Weights of a small mixture-of-experts language model, trained from scratch on English Wikipedia: 12 layers, 61.2M parameters.
Below are experts of layer 5 (counted from 0) of a mixture-of-experts language model. Rows are named up (a neuron's input weights, with its number), down (a neuron's output weights, with its number) and show model dimensions 0-63. Each number is 128 + 32 x the weight over its row's rms, rounded and kept within 0 to 255.
Before each expert's rows: "comes before" lists some tokens at least twice as common just after its tokens as in all text. This comes from a sample of Wikipedia text that the model never trained on. Tokens count by the router's weight.

# expert 16
comes before: " |", "·", "|", " -", "whose", "relatively"
up0 [ 85 126 101 161 144 113 124 175 135 125 102 170 138 107 144 167 121 173 144  90  53 135 117  93 200 156  64 160 122 145 148  79  98 117 124 196  43 155 128 119 135 145 139 158 152 117 112 114  90 156  83 151 122 140 120 131 124 140 124 137 118 130  89 102]
down0 [106 132 116 153 133 127 149 136 161  88 114  97 116 140  90 109 132  95 135 123  95 109 146 100 112  83  63 181 149 119 140  82 158 178 130 225  86  91 112  82  87 127  96 138 118 139  43 154  93 115 158 145 133 181 172 140 165 135 134 137 161 101 104 143]

# expert 30
comes before: " the", " a", " to", "ing", " that", "s"
up0 [109 129  96 127 125  78 148  99 120 101 106 125 122 145 131 155 110 120 177  44 124 163 111 169 175 168  64  82 119 138 129 130 123 125 110 109  94 153 152  67  90 156 146  93  92 177 208  95 153  89 187 171 125 196 112 172 125 100  96 177  60 125 139 152]
down0 [182 125 102 155 112 179  91 119 118 160 127  70 144  91 180 119 107 159 151 114 143 115 133 191 130 175 172 135  80 122  87 143 132 168  99  51 160  81 186 101 154  97 151 162 164 122  56 100 109 165 117 116 152 122 123  93 108 111 166 127 109 142 157 168]

# expert 25
comes before: " |", " ", ":", ")", "hylum", "S"
up0 [133 106 178 101 139 150 161 156 115 133 113 148  92 126 122 108  91 139 168 115 117 141  90 150 170 149 139 146 127 139 142 161  72 133 147  99 148  77 110 176 114 174 103 160 151 167 159 173 117 167 133 133 110 116 150  77  98 152 180 114 102 143 125 122]
down0 [122 113 132 123 149 100  93 128 126 111 103 116 198 171 101 104  95 161 153 144 135  87 113 144  75 101 149 126 153  91 124 173 118 100  90 102 107 117 149 115 131 107 149 149 134 120  81 150 141 186 144 172  95 171  93 194  51 138 140 112 115 189  79  98]

# expert 7
comes before: "\n", " The", " He", " In", " It", " She"
up0 [167 158 111  74  77 136 141 103 131 149 166  82 135 139 199 127  64 156 119 115 144 114  93  78 130  95 158  81 134 173 125 121 161 130 185 138 107 160 157 114 109 145 148 107 177 111 148 162 160 167 170 134  88  96 141 108 158 102 112 140 141 114 148 107]
down0 [103 136 130 158 124  97 136 106  66 110 132  64 108 117 142 127 107 155 119 197 141 100 138 144 190 192 140 104 124  67 131 129 143 138 166 161 161 137  73 142 150 139 211 135 139 143 107 111 131 139  60 128  77  94 154 187 103 149 157 150 184 166 211 148]

# expert 12
comes before: " |", " (", ",", ":", "s", ";"
up0 [129 139 112  96 127 124 151 103  88 104 136 101  67 115 188 147 145 137  82 123 157 120 108  97 153  84 161 129 171 179 132  97 155 114 215 127  74 138 150 160 156 162 111 151 131  90 164 131 147 116  91  72 156 130 127 150  85 184 197  95  62 160 150 116]
down0 [ 97 106 107  88 134 113 117 197 137 118 116  68 104 141 142  99 112 137 112 180 112 104 153  96 167 131 122 137 136 166 127  82 128 157 102 112  92 134  87 112 172  79 117 106 108  92  99  87 159  83  91 178 131 129 126 130  97 114 117 119 136 128 173 199]

# expert 18
comes before: " |", " Cup", " League", " season", " round", " Championship"
up0 [172  89 134 128 160 178 112 151 154 103 175  77 115 156 114 111 142 131 127  89  58 107  93 135 163 133 155  78 108 151 116 177 167 110 154 114 116 156 100 142 161 165  96 146 110 153 107 162 104 148  82 121 136 168 174 142 115 166 113 103  82 157 122 136]
down0 [ 85 112 118 138 170 122 144 134  77 103 173 105 165 146 142 123 106 155 128 146 128 118 151 107 130 126 163 145 112 107 121  93 133 102 119 103  92 167 106 115 159 115 149 125 171 137 162  62 192 171 143 172 151 110 128 131  99 104 111 127 115 110 170 168]

# expert 1
comes before: " ", "\n", " 0", " 2", " 1", " 4"
up0 [ 92 129 151 127 151 126 125  55 129 159 211 137 150 154 121 133 125 176 144  96  70  94 115 144 137 123  83 132  86 105 165 134 108 162 128 160 151 120 119 170  60 114 138  89 100 159 156 149  96  83 184 121 159 128 143 157 129 105 189 110  47 135 115 135]
down0 [112  53 103 163 143  73  51 113 139 112 110 139 146 121 114 120  75 130 126 161 153 121 122 104 163 106 104 104 108 105 139 131 106 138 104 123 130 174 167 142 125 156 116 153  86  93  92 121  85 159 176 121 120 142 137 126 118 121 162 118 104 170 128 128]

# expert 13
comes before: " to", " in", " a", " by", " the", " on"
up0 [128 129 114 105 121 162 146  66 136 121 180 169 135 101 110 200  92 135  99  90 136 130 102 121 149 140 132 125  75 115 110  66 183  89 123  68 148 180 133 129 142 124 150 182 187 114 175 189  70 104 183 121 121 136 199  91 145 151 180 132  87 109 124 116]
down0 [199  90 132 158 154 121 105 112 128  92 151  85 145  59 114  86 142 174  87 161 183 157 116  79 129  68  88 166 124 171 160 140 175 131 153 134 136 120  86 122 171 178 146 123 137  93 166 126 176  49 107 133 145 106 109 148 152 187 128 144 122 161  85 108]

# expert 39
comes before: "\n", " =", " (", " is", ",", "born"
up0 [126 116  95  78 162  95 144 199 213 150 148 138 116 201 112 121 160  87 136 102 151 138 150 141 165 124 138 144 162 109  86 133 139 144  91 137 117 136 129 122 187 120 118 101 172 130 144 191 149  56  88 106 130  80 142 125 111 126 190  99 177  92 131 143]
down0 [166 136 141 118 142 136 142 166 146 123  83 125 146 160  94  66  86 132 166 178 170  86 117 140 165  96 103 102 113 101 169 102 114  67 138 129 103  99 125 164 134 158 121 158 125 107 107 152 104 113  80 113 124 133 180 128 116 174 156  98 141 119 178  99]

# expert 8
comes before: " and", " the", " he", " which", " but", " a"
up0 [168 152 118 148 144 182 157  99 152  94 152 115 214 196  98 128 123  87 143 142  65 117  74 129 132 131 104 107 147  67  99 118 165 108  91 140 100 114  77 114  82 144 134 143 145 121 167 149 150  66 159  95 189  74  63 137 119 112  98  90 117 119 141 132]
down0 [168 101 100 127 177 157  94 149 145 116 166 131  79 135 142  77  75  98 134 108 187 114 120 142 109 124 150 155 197 131 107 102  68 129 137 132 120 117 131 117 140 168 188 150 170 114 110  95  99 141 117  46 161 103 175 104 149 159 151 119 191 177 120 142]

# expert 0
comes before: " was", " is", "'", " had", " has", " were"
up0 [176 166 101 130 173 169 187 122 151 183 133 107 143 155  93 132  57 158 147 151 171 128 113 148  97  28 203 189 141 113 148 101  90 140 141 134  86 141  77 141 121  91 145 129 182  71  98 121  92 151 168  76 145 147 125 112 195 199 106 167 148 153  74 130]
down0 [118  85 153 109 182  75 156  96 124 181 150 149 134 135  56 148 154 191 118 138 176 149 112 106 141 106 168 141 115  91 133  40 166 124 103 106  38  99  88 120 135 157 160  95 130 104 123 157 120 109  88 171  63 107 115  91 141 167 133 121 121 161 138 119]

# expert 37
comes before: " |", "th", ";", " km", " m", " ft"
up0 [154 142 107  91 184 116 151 116 127 131  87 168 104 126  77 112 118  67 103 166 127 158 188  82 161 117 167  82  81 106 123 140 112 166 149  94 106 153 113 122  94 114 119 114 154 128 152  87 157  98 135 138  94 151 130 141 154 125 129 133 174 124 110 128]
down0 [155 118 138  65 151 161 138 169 136 121 127 127 143 124 152  80  93 108 192 150 134 142 159 142 129  99 157  83 110 106  95 144 130 194  79  91 174 170 105 131  65  75 133 118  73  99  93 122 110 123 175  99 145 166 149 113  80 150 142 114 112 117 170 127]

# expert 6
comes before: " of", ".", ",", " to", " and", " for"
up0 [178 104 129  76 154 171 161 216 164 162 157  91  80 167  70 109 120  66 171 100 134 105 102 150 114 120 129 163 149 106 132 156  76  96 137  95 146  94  79 129 136 101  85 112 109 158 199 104 102 116 158 110 138  89 148 162 119 121 198 152 136 125 153 156]
down0 [110 120 120 113 141 175  58  92 123 137 119  55 179  81 110  96  47 162 132 130 155  84 145 124 126 140 167 152 111 108 150 142 143 141 100 117 147 160 129 173  83  65 128 106 127 132 109 119 103 149  95 155 154 118 125 141 176 144 166 145 115 119 141 111]

# expert 2
comes before: ".", " of", ",", " in", " and", " for"
up0 [208 167 118  96 137 139 134 142 130 148 148 147  80 162 112  89 137  54 112 124 108 106 136 163 109  96  89 100 112 158 140 101 113 111 136 130  96 145 103 114 126 109 186 178 114 178 146 104  85  78 131 133 159  67 139 166 159 112 174 125 106 196 137 116]
down0 [102 101 184  89 122 160 121 165 130 159 138 151  96  97 119  19 177 117 156 118 145  76  94 199 143 127 112  90  89 147 137 141 159  99 171 171  86 115 101  76  85 114  97 168 146 158  92 125 125 106 177 154 116 106 113 156 134 158 100 121 108 143 179 100]

# expert 9
comes before: "\n", " |", ",", ";", ")", ":"
up0 [150 143  97 128 134 152 104 116 187 131 103 124 173 188  53 111 162  79 146 132  61 111 135 128 130 107 142 114  89  81 154 174 126 112 127 108 107 126 119 140 104 163 116  83  73 128 146  84  64 133 161 105 135 152 123 182 145 154 129 111 125  87  87  87]
down0 [ 98 143  92 143 189 119  40  94 124 121 147 132  79 177  99 117 109  57  91 127  90 110 134 144 147 135  86 141 127 127  74 186 148 169 144 164 102 145 119 130  57 128 157 175  95 102 116  76  98  84 125  72 160 123 129 146 167 110 146 128  94  94 171  56]